{"router_score": "softmax", "head_dim": 64, "rope_fraction": 1.0}
Below are experts of layer 5 (counted from 0) of a mixture-of-experts language model. Rows are named router (the router's row for the expert), down (a neuron's output weights, with its number) and show model dimensions 0-255. Each number is 500 + 25 x the weight over its row's rms, rounded and kept within 0 to 999. Numbers have three digits each.
After each expert's rows: a language model's description of what the expert responds to. This comes from a sample of Wikipedia text that the model never trained on.

# expert 10
router:500513509523541497489462513520485470537517473493527517507519473469462496464505490530531515484527486555493532502488527514474468542541500463477521508561480512498472493511465494510505483511528507462515507456494506514506485511504533484536529472492519468533526476520505507458513519514511457482522519533473471504493520524518457453514487477508521465526510500476511501492447508510482529501470450466558447497498484556474531486499490456457525504494506510485495523518564471509521460534459486526486519514499474540517471483480526503514497514512467502523482496476509494505511432493518433484498513469493462528469526537523497500488499468510473532511497443499486531478548517489499488524525490490542533493522494543467532524515495488486505491464512480498511512501508566484476499506514491
down1:464450522506529502462483489475569505546437478501509528536451525497499513560507478480512475518497449506493502452491512503496476449521494459467528502552501511540446480478432485510493500489513501503545488544483540501533495492549490520515573525513519468501513475492494514519527513477528481507514559479515525466517483568470514478496539495495498471519548464537466481540484508506520532500527520502484463525512461477532500499517511523521496485514473509515506528485495484498476475510487474501486482519437512503489511569494532487473502495501520519523503510498470456492496500531505527490518503516500510493457504522521489494516488520511516477507506485507513484444467503490483512503487515467529503493474507519514468510518481514488491560504491492479462513508502489462493479472503516
down2:492491475534500515513527477460497475488488479469499545483488489553483487446493472498566520549499474515493481501497505533478493506560451497473521501455500529475513507494472482525518517518516494527490456535531507490551481508525509484530483516450516499513496553528509487521502481499555451488516520522560492547468484489518518476520492490489516473504498527518478488525467513501463502494493486486482528539480505566511500501499510491489487483508480499492553495482528472535513484546518533529507477530522458486511513462474500477489461500492467509449525482483528537540486502518510496488480509513470487478525473517503508484485480509514549511481504506507492509498477465509454505495517485466486502476501516475538454516515532495478548519545451507455513538479576539496513508488533504
down3:515508487500494505479515483488518485525490535478511472532489512474487505495490495560504476497474501460471465442526460498527524539530507484487491475498505492532466494490477458515521509561519464497476496490502501497457470566483523474512468490504491480506445488528525517489544504482532500482522518498486546513492541495533504545487487503506506471460475487522479509555496461516495535504492489472517507480517507534542490476525500508535495505525497513459527524510528471497531507495518514516560566519527514519500524523483442506505473486490471538525525536509499456496521468477497508522505494491452476507511508500552501542479511518521516531505479491475479496477474493530432511468478504535513524494513508557496525507517503542553537524507452512426500492488512510504531508526509496
down4:485495514489530503453464489485499483445516553526505484492537461495530485462495550496485464531488540479516516528465496497522525509534520477489479490502498537549510518526456533509515483498488521478514487477498518515515495536496502493445507519472479485479517454537461507568467517507543470529521507486499473501501505509489479506481467487460468474502518515468449501505491476477492523563508504485482499521485526522489491474477453515487539497528478486523522495541489520498509495481482503481507540515483505539484455510479562502503529492555495446520548529517504476529533511518531507500504500478486515511513460481491495516476535529487481527500521462503512468428458539546501492520509544506492478507481500509486513494506551482557508513516521500491522533500476447486480508475480522
down5:512508484516463474457499544482476509472470502482452522497490522479496452517487445539511485519541483484463522516495474504458488492501538521458514503520499504529494528496462491496499524468491516477518507508513513481449470471487509461501519479477521491492488500488495477486529513503520482527533500504519522493507490500503507518555512429486472506497469432495544509502516531490555476528492526494449490487525554493468501488447498521479481491485480545488482518522524499506496494475533490504462475483536545505571517536502478496497524518511530479488517507426522489479485473512472475514500482485463468489530475520493474509475529514530504505507541497471529480502502480521475445512482545524565472489494473485495480496505519437514512482502505494499495521457475522512512459539466483
down6:529475481467507496536527474532479532468464477498500477473524462497483518490460508493488514515493550459531526545496479489502494518475459559510488501455510497463542522513509488540547454478522517509543506521505462485515504544517504490452469511532506553506537500543507542551509498509486478501505513453494501512490512476500447468458482548499579511478477510524501513489516506504476470541495532515462505527488509479532544507499481489509496510475495498482524495488480476484480521492519521533495514500470539493515490517492497507492491482468493489497491492539493465507449505557528487520465522538485540484493501460511517481492516495503511495467489565467528525515433465546480503539532493510508519488549494508537479480502524489511517481507494504504509512516489521453487469476477512
down7:493479530514484526529513541490491528478459466467477514508515548444517525508446539518557472548482462490486534510468464486513530524503485501500486518512511481456496523458445488515494476500505493470521559532456488520519484549511465522527471471521507485490531492533515446501514545479545480504540483472486456529508540532485531509534497520485532489510514487477490509512519500504499507489508503472483473495516530504501508468494536468469489466501513477513529510486475458528506508517530499487495542465510532480537501538479525493511486451484491507511474477499479518526494509482484495502477504513567483494524463514450497510498500539531503513521521513522517480480489497530499488494490487510481531495478483470497515514512497502545467481538496529509470484550531435494509470502446448
down8:500538499493501497506499472500481499482455497500540509469525452500519533491504507464498493503444528498478514471485465482507480502526454524511494538510523481504498525460537501492483520493530511500543503483539516456534526474507483494435535473519476492467462494498517510510491491506492512481461471487546527530540514490510533476467502506516522477537488497459498499490488530505514460512484504511515508543472486509509466484495511495531478498473513494478469499482463468512547444519497535486549458521503499482472518497516497507505492455443528484508513553566478476446521486525506506478517485472531524505520543433479489484533496495520495477506528507488513443518542520520578461509511496474461502540494505493548524526502468519499498510501534460521505515513488513453504484469495509
It responds to: Mid-word pieces of English names and places, such as ey, ah, od, son, ton, plus first names like Fred, Jim, Dick.

# expert 25
router:492516495519528460535518493526558507494529536523538507476460502485486440511476506487470498487520496482527512516505474538535442494489445494539513498492508502537500494553510518505449486477522499513477460507533503489487505503484510487540452507563497542515543544504490543494524530474536508485495535504538479498496484483545483498503499491524495498512522495534527482526505469493522467512539513515499497493536477488509507493517523488485480496529480502463501548490486482481475501510541512481509489473481483475472452537547488487501487476510514507494484489508502546493519516519493534520445477514485521505495505519513490509525482517485463539523492537506547496502567513512501488542538556495510489469512522441518556497465528464503499509515539504488446466472466539515541513490474482
down0:463464474534486489463473544513467497488525549535517520518506471483495517509477508556457485487521561450493509485497502502508503457506527501525550501515500509470483500451516504498491530462495521535523535545551519483510530503525491499494519484544525522469513473487515505497476531557516483534484522478537486535504479471551505513505525518535494519485469519508478464503521453495526501484486469493514477500508487450508479533456467452489517493513524493485510496495488502502478496541520479513485429522496541510509495504504460484486523537541526487440425519525546448498513498532502516509497535496522524492497522524533561500524488488495494502539504498453490491495518520459494510499480527484507491504498491536483501511490460463530515543498509539535499504525481512513488490500518497
down1:522506485515524490482503493532497476486490450508470470507509550477505507516475483497490478510442475527493546504518489504517486509468497493528495487513441485515501500514494501493518487512463517490477547524523481534515467504494531523462506523491472491496515506521481478502541507488475511539483492531473448511520512510523512512487502499486519508421473508450478493527525478494500488472474514471525506484469458476488481482472508486459507549478492523546475521490485475515481485510511499496475502463541522496523512519512481518508532516490467471530481500497484525502474503524497479563495522547498475522498454546513458548524503480526461487473484502484524499507504482490456467543502485446553547459455495495474492497526422503490466589481527520540475511517505512483488499491494538
down2:507471505489468490482538493532463503492509514493522503486482481467481496512510482508447487454499507494474484479483513481534517483511512504450482502485500530500470481493503498489464501476487500478516504470488501552544487516500502563501482473519464465527502513467498469509483528470515511462474479479483482528536508432520511544500526458490475508502580479509508476532492502506473514485510519518541505503472526522542536536499539511498528508521522492441506491520479548489503524484514505513570499497464462515540519503465498478478465521504477534501520521498506508465525487507481499505488538513503491501509551482429529521488475531519502476516525519509544530494482534479508498526488493495522465493493497538470464504506574472443473494511471518474531535517514503545506439509514504
down3:493469516478567481508485500516471473513568495531487486493475506505484503519460490496500479541480496550465514532509488543527504482497522485499478491530528468565496487555508517529504517513480520512489491496490459517511480478519509506468496534488495532509484514495480530495514476508493537539513495548537509496477451503502496462480489537518490512456493502489442526531505517483461543475467501460545503489531458473492541523485507503463503503511484492548482509528488462543518469539507512477481494500508465443506530476430513499505465439470523473510461501487463482521519498502504521490533514516483507529489519535520485496478463493503561484530486495500500516490501532466477503521520498479483489545518517490505518522522438551472481500521517463489493466493505522530507537496479499
down4:499495489543501548518465491472495494541478507521537528496495491532442504492465501533446500502454517490541529511461562516462505469507489485519462512519460509463520508479488504484530540493519518494514558527508463499516514489451511486508495444489479474506465492517463486468455537502554485494539520526536511473506468520553483438481491517488473537497532480512513518499505497487486491521487523506503506561455475547478472512442500511506531485486455520490532509510524527526501484493458470467492529483505524529516494507487485471532494505520513500512526492512506482513479487525517482461506529518492546493475467481459493540532501488526502467515490523495516522504485486456483461515508474461515477466473510526541492485491497534510520525499498484480487495498508458500540490512555500
down5:540539536523448494449485515497486492468541493536497518494502514500495505513535490546502537491506506527531481486470488484469481501564498496460481493514493484532516463498533524450487504474534448508497504525518455543467489464467558530471534489467505489525498515512494518477511499487546503549506491505534496461476476437479491499458497515529495496477519485521474498489538533477501516492519546462505507462484553521520481500504462470476496511448494515485495529482481495484508486509488511534502522480493531481534505522506505441513552479480468493437518522517520493482475483519499508507537516508464524533485486489482511450466456491530476507494490524505484497488499528489551527486514496515536498486552486499509514466456461487493463502508499471521470486475522499545497508511523536
down6:558491519450514497486516533542489520544481458550510514521485523445492501478519535544451502474489433508529506500527502510477510453535524475487498518508517520498510551463528491526460492540497544493477501474488523539490479496507449527522460521475532502537518462475543493475514507455525502509462505525506450509534503529468549523520500483527511518556480497506500447474523502506445474505483484480522488484500469537489482492530507521480481501487496511474489502454488499462500491474485463527469532500485484520527523520462463501454511505520432490495518502518511491515483511458488495509513493484503483476492477511508466492490536510490473531503506504467488484522504490471494534494521495528545467493515519481491474519483505465499515478512473535493498527534504554503506474550511494
down7:511524478518452548486511458490510503508489493517473478496520518450510509512487536487548502475507504478531488495480466495506500501545501498496450458486479549530478523482510559469513501463470483470494499523504501472467520515480525477480493494471549527506545535493471537522510481571520480512522497478499492512483490518498519499507514482518496497512494471479527522501521454510541529508489518495488462481561499489496510506515532501464516513522501477476520541460434533501460517509513527488516497454490500491501516552504500533462486485474490452496479454472561561517514538496476478491417491536525489533545507518495467505495539478506467501491506521485525497480459477505500479479534502500472502506530466502547461497481516518517492492531477509487493487486493551504496513534500499
It responds to: Common words like in, the, of and well, plus mid-word pieces such as ch, st, sh, often in geographic text with km.

# expert 8
router:536486529526465517565500510478510459504569507477502481472493467526545466510496519515496496472521484529543509523546500521482493491478515488524531542466485496549457539511531484525479487523465546514494468498491490490492528492529541479510500502537467519492507501539529536518516504524554502494533481513518456554508518529528520538528469489500492515486510464503511491498505495478503465495538505501525514507559509482509472474467491504485495503512469507467530539463447528505448545535497548475491516481511489531484522518490499497463489499496480515460465518512517525441530526477486527465472497508527525486530471501487492526515528486452526529484551504502501514505506466530529492514491483527512519503465528497501469490501517475454460486529550537476490488489490479489480482487508492
down7:523471549493519500486526537527528493533532483491467507518524559483491487488517516517493493485462507509484526512511492530501482545506505501482520465488502535481507529471490499492525495510516500510456489529484498500525515524512529545524445498479504496535488501562481491452482487535449485487527516496494487540493519488482512471490484498519474503476487536483514503534498540485514484565543491490468529482517505513510496494488424514499467551502507502534506508503514451518518536462514487514536551525500508487522474524547473536503488501520501492505453430487493453493488464494461500505523460509488522469501481501508461526460543498499538510479516496489563472493488496445474526553513497480452519489502491507500461452467489476490527529504479499449504495540502500541519514497493487
down8:488525475484516527493518531485497506494509523501516502488477474479439503505491497481463468532529482492547533545457505486481492525466492461501503510463522583543527474515486513494465525514519480523500525508489513498479486499515544503491488500484550543472514463489507504495509525499485541511450521511555503490481480485531451507495479509516482474467535509474501487511502511532562491548507496481510519506491500490481509518481539526503554478503510487499503562486517519495463538556496528505536490465494513508507502528521508480526498502592534498468522479517499493484513516506495515502502493489469467458474513502481483549536460474523488474501551503507526459515487475470464510524532520501491537492515440514506494538522508514541488485551485479490470502512464481505507507520453491
down9:435505498516523472509461490504485527497505464461494494512515498491464490511510492490512477488521485469473488508476485488538529496510526512467538500506482500526508446538471543532514473532516492486486517475498572482519469495506498535484499499500526490500504492518512467505512516479516538497525476509520522486513516466537525507507508486527502464460501542478500524500540513510521492503465513494527497449515452487523536491478576503460544484509525483499544510535532463531474458521513508491454509513530464525532448516526499501468544490501545497494506552512458499467517506521502492510530466493444506532498467461556533499471491485518483446458441493509505485462517501502552492482525477497463538491522461520513478503498498481470475505473513517531486494486475503511481460506476505
down10:505479523523474538488491488452488516507490512509519503457449526488442491511493469488486505489480522524509497518487526465490472476500444510492493494467521512469472521508494509499522510488512452483527559523497515494494498512498471495508493529539480489466487563539474476510488460476467546521489489512468465488491490528535505488511519527451500506491529478478519473474497503507513470459525535524536470503500488461507471452478492519477523503481515534476518468514513528448447503470516458513477516509523482521497479505462568548504502533501522463526500542510540543522487467505470553527473526505468493553519499535494462506489500532476495470511521518484503505498491513545501486471501530514488491499474505487498530492511520484528533524522516477550520498511534516507475483554510571
down11:525472522522503510499509494506498520531445467503518504499518519516509535538513489517435520512512529514482464511452483496516466481522490490470491473516483446503487517513489493519474500526517490500457484493474446502469510479499544509503464546472513495492533494498492548578492494531487524485440497498480515519511534503465496521496520485523475480517472500549491481499465512541492490474504488529498471549485500489507493523493478470505490552522491490507517515494509499485504505460464483523504480467491550505519541506522508458490509449480473557487485476448485491503473483480509507528536507503492501460483500562513485455508545540521515531458476501549470529542528512533513494477492498495524460531540529508491492496493447525517494477509453517485498466528512483509538541475534486
down12:530475486477480494483509508501495499522513500479463541503546523475495475497483534544501499519493550541540493452512492484515502491485483512482499503536520476489503528498469524523510515522508548527486499555475523457519508492498476525489541546518499500491553495493464488472497532526448497496498522545466485482508529530529515489502501492509448508536482532494514479486490496494471487475505436520502523508561491488505500477489478432491519504522490513510522488466463475462522477535460526535454506505516502540526488501484452502505503545512484491497475503519492486511525449449492499519488521549492495464452489449506416515506468531485474537481492526492522524458495466476517522506494460495525532503492541528472501483474505514522498487498499528492542500541494476513458477490498522
down13:474448509522459499503505511557479512559509468481516489474511444536520494546515522525466519487515492538485501465539475476520468520478515501472508487475495440504461506470492460476525503473494536480457512502481472468463477497503515486516542507571498477547513483549528523499535519523499478532527531504515483504474472485470466522529522550522498516506492511469522500491512512515479536467487528474475480533533470504505522506463482484503502464515477502500477465474481501533500507486501513492524518496495510479475504482484477490501504451468518503493475514525460502509476519484492496507516537497544557529516513470466485467440459474499474519468513504492477496495497522525531455529545480544473517498492528490506566520494507474483481476521500496478508552532523538490477480487507515
down14:500485519467521497508535505485506533488531543489511532478483461539490457492503518524472505521509504508454492506489506503553495503519491484510474487517544473473495439512468496477443511545550470566463500536510475545461499482511489496493504482492491474482502505504524472514497526520530509479475510518515513491492471505524498498529483522451503475492500478477484502533528517517515505499537481499537494458485514532461479506489511492468521495542489489493534514506510482495468499507475493525502519507515511481495493462470482514513481543480483479525532510556469525553479443491473563435482500503499461517429547481521530489512536513462472508527458500498502489495516510502497500536442488502542537511500493509482547451496468507492548463467492476492501471474523485528502499525466491
It responds to: Plural endings and plural nouns, often in geography or population text, such as -ings, -ities, -ors, people, members, species.

# expert 29
router:488523521482507488477549541500485483502531481496537474445489466490519533517514499515505497513462542491510563456491456455525484486498498491495507477513473504527522512510518499504539495511512524508537508518520486500449524466522531466484531475525510544450469505480519482521546455532462535538507528493497508478544463519485553492463517521464535490454498468499483479470507505511481481532512460486506477516466540488487503499442511484520477489522508494485533502536493476512517486500468484519509500511507476519476492538477501505496524506511462526533527514555503514469459496495481511464525531471530453498506475455484518473504471506508516500508473481513500493501492514511497531475489472474501528550499522521501497509487467538516515489499461502451480460506521522572475527495437461
down0:475571515520509459494474535475488518502500513470497516525536426448511481520501502514553515484508507529531527463475516492492477486496510486527549471527508459499508494464506535520442503523470488485468477487498504536558526490529474487495524465534468523470512533508533457503520502517500484502489534466502499486489491474475543523530509495499552489498496510500491484469503515479486495521497498496526446501454506534500503466458503484512493493511511492491469488470448498497502517525469502487497467519507489562514504484540530542487517483461488520524507492541527461490474504515504530547516490440540532526470486450470520505491484514491465494486562479465486488515548504483481490519482514497487507520543523501498536532490444485477482489452494502517537495539520500503515477493503491
down1:509488504513482491511478457509532534522513449551522497494502541494530477525485500517456491477484513514471509545515487477507553536492504480470519517483512540526507540488510509481509509556506551510500513548524527473495486518500485528528459529472493495533486473501515524514508544481521504504533495548458531496535537494495545518465521495468478505478516511500501475547507504493478521501437484505521506482556453488499507490487488501492516529498466522553508508494502515530482483461502496483496527515514506514496524534508505535492486458525468526501517483450531528561513481492489486509490459487506513490520500515502453522467516490522515453486530541481480490484448489476498529489491499523522528448502471481494484458476520497556513506532541523535458542482500461548508524519514539
down2:484521537566515491514464496505489514466490540456487469472531496533473502472520487492518522493498517532520521457465454530523515512544475498525502518533516501511534520459474560472488508489469496509466523479503506492500519538516467485491535453521498455443509508494498494495550521464511491463515480499507533496498478495496490543533526503502489489483499463450498513475479516486522506535479491548492538507511524529517495546500467497519511500461528504494522520514518539516484484504514530482460519488520463538458456476513532509500494529539552443504512513519484488532541476490475481494488478486459488501481522482466511553515496473517473502512529504480492505494529472544535481513492506524497468493462499506515504518514586496483480486517500451511523504478480458467453491479506486
down3:521499470478465524548502496426538492454514538468509475506490430523458510465522490497541492502515491533527537498468506540494460476471484503503491487461497456448478470477501475469518524503459498529514509513492526518488527506491505496499502497463527483503524498519491504545464499480510539463494483515500527482540492496489489489494512478457511520528539495520497533488471505467509500478507479441485536505480498514504501515507532482506478491481497502498491475476494516487532483521510529483513441544504464499448499484501510496528487497477509509500529488458473480482511525454562488486509519509469494479561492503522524495506449488453475473480491541509486481517480498495554497516461485533485490499496513525496535514465466459497506492492502514526546515500505524420501569483486495
down4:486504480469530537501528475553498471453447488485487507532524497468468508490517506500552518494467481509525540517511473514503494447488485517485558500499471484533532479508532504487466527471470500488519505493504500512497478536492511480549482523516497517512517475457486542533479503499488484474488481491545474478480495478514494472459517456471525503494524529519511484511491515516496492517510538458488490506456423503520477464505514525538472478509489530488473524502479494483523506508505519483519511522447492530479475453547499500494478480514494496509479495492516486500470525480556493522485461541488519497480466500554506526474450522520518506493515500482503528537451519505511472493458506486535488507481504481444555500483404521471465503514460502542488496496503493474490494489491457
down5:483529548475447514497483481495492491543527536506486477526510506542521523513508481558557522479490527513524493535489530461531468530497509530491518457506516498503476516553476521514511505493480486540561481487503533511497507475480508540501514497501474504495512521497497517511485490526481513514477498527475499511504487531477472480470510542499521498463508508459495492540498518495479485450439489464520480537514488519481477520521517500509529530498532477494483470476476463514525504550487500473547489490524485499504502435448453512493501488520453522526504512487536503471499514485539491540493520554533463487481488502516514527493507501488497492535495494502492482485546472501494513478455547545461492456498532453467529485491522540537501494433535486444480517526523510516514513494497520
down6:541492496503439504482453507505496494488500492496534498521483582510523510526515473473496511533476530507508450509477530518486570505491481536495509529470519573505471501545469511514543488468506477490499503544503473479483503497509524511478500525497500516492488535428511506480472455509488446492539454530498522521536481530515482495534507474508482508506509482524531486504509493509499473509471480529549503508515495513505460486529500513464489526473532526493472517497472455480498461506472461487493471498497511469495500506511461514515500499501479453529489478479561547464506504502517503513522519511483506484499449518501489516479499477543497492516482489545510485511490491478467529492494527496495516503483519465498491472483552508541484578545475495533511506527573492522507516508499535
down7:469519498527566508520537488475493498511518483492482527515498484491532543498467540596475512447501480517497441514498511477506449499519520485528499510500472460543532510530508534464453480511462499498491481482480477459511500520496503509566509496503471490530488515549496487479520520523510481494475510502484495516471444449475496501511507520488521526429537495501509477545487514511508538522522495492508531500485512495516499475520536451508505483473492529490489463505486555513490500521490480481459469493511519516532493450484499504514519514430519534483546504549509534500512494514487474476497485483472505487512508456455517489501500492490507516497500514498515514471482489514517484524470489527498514495482508504500477538526485478441430463494506506454519504492471517472463488499511464
It responds to: Country, nationality and institution name words, often after South, North, New or United, such as American, Korea, National, York.

# expert 17
router:485505526514510518487472488491472481481459466504465502500478518525533518510508528466486542517455513463488483528438496511547484455541519492502539476507530486497469534474495521504556503508497521548507493515474520520541493453516516475519503468510540469528494496501483499512504482552465495516475493477518492508464465448493490510515511455537521491481445470471504482475501544473533472499500470466500501467499529488519506532457481536523502495495491499477506501467528483519536504450525491471511488509519509494480470490558531498514497518482441514500464504503485441502497485496493480497510489482516466508484508498509500451526522462501504509536534535527483460461487498521488544517537478518495477505473503508422471497535522490462498529530471530533524511536538479503473510530511525
down0:482487544484507447518502524532483455446524528507507487496520466539503518519451531527491484544501494516442541472535486550511495493524518477450472506518491528451513502496497517528502482516532492527478509494473478469528526509532492491505488507488490486514478489482486501488480519483518497445518538503524457486497497476529498545510514504491499486479535526459508495453525522511503516487481514504485466475505496487464511466512488519525523492504484509504525480525476502522493483478540514524521459445510518497467491507521513508524511463538514520524448557481523487490559483554525524516482464473484527464506435536486508488515433495506529534516502517508450507498514534511523518486484480493465519506465543480468509489511492507485500515440494524439497495474517478474496524453508508
down1:488501521517542498517498473520465510516505477497499580539497452469508516523490567493542477505484509496497497476471492488480494488499516502512493521532504422506530498473476470519527451507492462491498486468483516465539538520509483488484504478541555480506529500549499508538517479486491498494489517488486503486510499515525550517508500486511522473481493504499482494482507489527510465508522516509496518420484507478483509518512508487546496540501452499525510492491503542511504493520504507501527508494482477472506516504502489449516508490412513557507470515531539521482521492488498509472491529494554509546485510466516574466513504460509497532474494544482492481502523515477543512508518468526511495507493494515543493540525574485493503524465506494453476514498483494518527482482476459
down2:487529513478553485441492477517527511498534511460492497495490490497506493479497484559536499487460497508457509503489531441518517526531505483536497477503497484492520507516499524476474533496472517517509520520513507476507531519512461500496472524517489514477496501493520445432517485501481523502493498486515511534488480499478527492474454505488457474488502546490463488510509542500495533522491469465533471432550492524520508507499498539505506499540465500501498513512536458516511485464524498513493510509492516498543535476526456508475515490535520507533530523546526517509477457511496487490476495487439448477478476508523490519476471491528549536513472440496485534502560514450457489497536503489525480505483502532473524491507546458501515498445508474459512521469523507520499510475522475
down3:468486462482472477441454508505506483464495524515488493521509525564469494498535483570458469531509514464485514524518537527460488523483469483520491529479479613476504498479499508503504518499514484535484491519477496510464479477507494470538510530477487500508520505521487510478515469486507488492503531492476485536505483446519479520518487469503503496492493506516524493469494441538491497506484475540496499568517546526461498484498493518481505476484489495524518522482516494496467498481515527482531503444503522493511499509478499493522491494607490445502466497471489480491519470511509523505508495535531505498496501535497491537515508452499496464521484495503490479471469477492493517498479526494482482486502514507472489537514437537485496462491492553518486517508554511521494518530494488
down4:520514500535493518481480523498526486499541540516504516520461489476477523485480459488520561518498507492542535477491522487485498473496500513473504505475513497483527514502460499515490521468460505518518542484525478516475539503503458503538534531496499491530517500493500482503474491470509453547488515560542550528531457478525523484506488499504478477511462517482479500520523522476494524523493518508535520484510527491499452489492544482453494488549452509514505455509480528505517496478496503519500478513508493539529516526555526537527473469529522473467461554482510523478514533474487514468476522500507441504508506498524498515523463506538469523487502492493479490538515506510486504451581543526422475494467480476527483494515496519515544494507513525482475525489525538514505478497477518
down5:495478492518477492504548484498502472470530500509512531503534525507472519470504474496494450504503490567492525497494515489455539470464515545556552499534491494516517494488522508482503520510417469454513501502469477517457458471560533488517495504526504478525532479468514480478560514519491523533506470514474494498507476470504519513538463504509453536478501482471506522522520498452494517499526485522506545509502515493512459511472496517507496505485485514508512472516511501519514489451507540534506504531500520512480538515481485529552497451535523501480483500481497560522481498446540471494524519491486499525471487451470506507524448518469541481455499459494493517506461483483476491519510485478480481483476504501482530484506549468490475516527491521479490484492523511491510494514564493
down6:498521455487516537549532507457508499544481500553474467526524497473485457467501535514460517492543495455510522515505519474522535511521515545480488509519461510494526502515501452516467509489502467512507546478512484463482441497489514521471485514511517506499502454492519505516514496510510515520491531499512485512488531488495490492468516445487494494490488478536483520493444475497537491504512533489477465519512459469485506455475548473501491517516511468545508532494439526483535527511519454495487489452504542488456496513494464481478521525502516493507490507503502452493510510502485481496525487569531505485516513513523506524553467519498460502452502546562507495505497539461531489505513519494512475530502499476546513570505457501522492531457496504517502487538471478485497497511495498
down7:486523486479497505529510491517490493474452456518533483463527501558514532530532505472457531453492560482501494483499496475502515497503489476472458522490500537509502516504502479515477454551512511499521470530507533479483529527527505510500507499489466495541509489477466519455462471547511497479545523494493553533526500497487518474454525520512527506533472435465507481505488481503476517464518507506527452559484469513496508506533467452483487501521466473515514505479494518535532510474517536514484482494469489504492514494492485487485503504507488529490491500488478451480497494520509547489533461478493522497490496485461532492475517477459502518527513502527494463520517493497484485486497519509470499508479518523490526527502394506482473521473488491566559513502490488458452487486519496
It responds to: Possessive 's and possessive pronouns such as his, their, its, plus line breaks ending paragraphs before headings.

# expert 3
router:453512507561506510513494461482495469504500476479491505510563544487483464493484492494475497477537467463516524508518522523449520529535534458505500536506502484465485532502467505534476501498511518469491540463501507494503487479540502524488532540517457493479482538518487541457502504462514471490508528485489474552509511496529504493520498507506491476508520486527498549491487493510472536499483452518486452482534497474478537479540516464510531468484523515518533484508509534532506470508472551479501464479460506541520535477476489502510503468508522541515498518498514499477512464450556493520458536526515517459520460533482524482516483487508484478516499467527478515517493489506508451471455521509482523492485529523539531466484503488521526508461523496455489508548496504460531488525537480
down1:502499529444514494512535485515556494514473532511498476561469516510503493473520461507513526505523539532527522501496506548453523527510485480469515468468490514456515488566469514542479490490506449474446510551493483507473492487474520508540496505473483499469481542530474452506443501505544507501463453500446506535496504504471513496478501471498490485498472525492490497549516465505547493542498489497489501488508527475495489517487459489535532553500496494504520531508540461468459482481491512481499538499502529533483503488506503533484474528494532493474526518500509525503512485512498523471511487453471501485530534496469499484522475517522511513499461495471480492489426502514458540475494505528527491507500542536497510497470498526517522453493507560494496472522466495491481478513491501
down2:467474487475497474538475522472498496526493503506548491506529506482485489539543486491509500517502475523542530487467480526508474490496472491510452442532487513519510482486447477537512494465478498509538438526485496458457491497536546507492553543478508480498493488498510528536478479490464506473501473491513473460496482517495524469471491526474508511531507517503530490477539536520473485463502489494484461525480521481468501494483494486463487505554574497533498498484513506531507471553493535505498495554500487493507467471483493519500504489485464488535474442485485482497530497499476545530532523481513462498477522485482506518548504509481511546488497483459487523474466503496529508526462494545527455517463534507535498526541496496520565473526514498517487486488504506485541533480483512
down3:507432491495513480496498505501506529527481486502512495498501496551473524476521511496491521490532537498543540497513469495493544441487521473508520502505502525502497540477480564497499476496489506497458487476501506493549503496525486511525516501464469503503551489541474515492473492442570509455502498478473503476449482506483546529503469490518478526505495499493531481510470500482497521504456505508514533503519480492519482438477533481524533502496497504503507492539512520491464529479543489504493521472508547511499495523487552470510532527479504479518463503484452522490530538490485486491520486513493508461474487539476501473475477498468486462527487494471467469469507525504531520458514518506514491539477500483443537534510544522477484494490533552510506429483475517456451467495506517
down4:480510511504484480498471501505467491456493521497474490467521473524519483483512461436533491501468493490439513482520513466500508521507527555492495533502509493459488504494532507485528494512483534512490509515553489534475495515447500490521490481508455466508471492523479475519524489464543482511507476521493490489543537511496498497509488522507536508496487535497497500477512486463480524532552503501472477462530527482465525515524455499524501484510498489481531480466489536462514527515558544508480530456456483450454480457452455503517495495461508561474519480480512472470494538556488485479514528483492517513482505508452523506482496503473497495456509512455472494500508518550459508475523480481495524454490472501535533483490538489509504462513526498457492506541477512523551510498504507
down5:439476494487481455510524488506574492513475512477479493525500479510472497481501510507465454475542528525542508490485511495476485445501529496509471455486525513520484513510475490510536493495472473507508511511481508506486525521452507513520505527481497483500525465506475487506493529471497471528490500488527450477471453473550531498498451500514479509529503533513529498498480468491503556476472514464514481487487520492486460484435461499543521468551486506518503512493502473522477465518494513517527522549525521464528481481492519470545468504500525516519538479511504486455488506538502551454528455473486525484477501494491510454470487501478495540501448465476502480506526481521505504501470505488486503526526546474473518470496458463507469513485516489495543541460476478513479519510479538
down6:524519532467517528535547416485507452492496499557528508502529548502479495515496534486517535469470508460490494520487502509475468496503476485462494525463530514526527494505514523517490502512572479497528501523518521464527503535479498531525452487487485481486454523510534529524480547479555484502516514499472509537553543480469524527469546517493490510530477467528493534516507499511523469523516493533480486505521516470492496524521545472521547534521503521484523526508525492463489493503486516478508527476497538490479521538521556442469484534513503531532512530495519494503468522499489489499491530516482512526506495509511479506501516504514524530483517508483481549520480505491496517548477562480493522489537499472526481508540496512497492475488459512522504488502501501485565536496510518
down7:505484534476550500507494504488497442508490534487509511537519487462510505516489512542494515525501442464477514504537493503480489477523457507512460484569523488502502536491530509518511486488522493507550487482467513516531481484472496541556496511502511515510506494532465496481490495539490501508517505469540540466498497501528520531484510503492534459485497538494493527479520498471495464477471523431496480535457548532489530510514508510471486510508466501477467478464464525456491472489513508515483523485466479543495541506520514502450537491444465536522520507471512524465477503540548500461522507515552500502491510487499476464516496483510511513499504514459491525534519497554489466467482481515453480528504478484507491474483454495510453500478507533529512538554529485493478478499482477
down8:472487546512463432515528483522479488498472529523492496498512517570528500477495532473488530479516527538436457469505529523511525487504539503527485491458493507511488480502509465498529509493515503514478505523504501497529482544480513494527568472503506520482488507509533536494538491553513508507540470493498499485522519513492494489505518504487483522530482537500504491502485523548521520503484527483504465481494495481459467486540537487533499502524489520529489495522438498536515493544495538470498553544545516468522467500508515493496485503514490554487528552502475558515506509511517473496503473446505505501484497505524499485484529449478490473495484545471493539474526531482446519471536475471463479510502532500526484521465482496458527484498471507498481488475549505496537528485521535
It responds to: Word-internal pieces after an article, such as ic, ant, ist, an|ec|dote, her|it|age, plus adjectives like same, own, latter.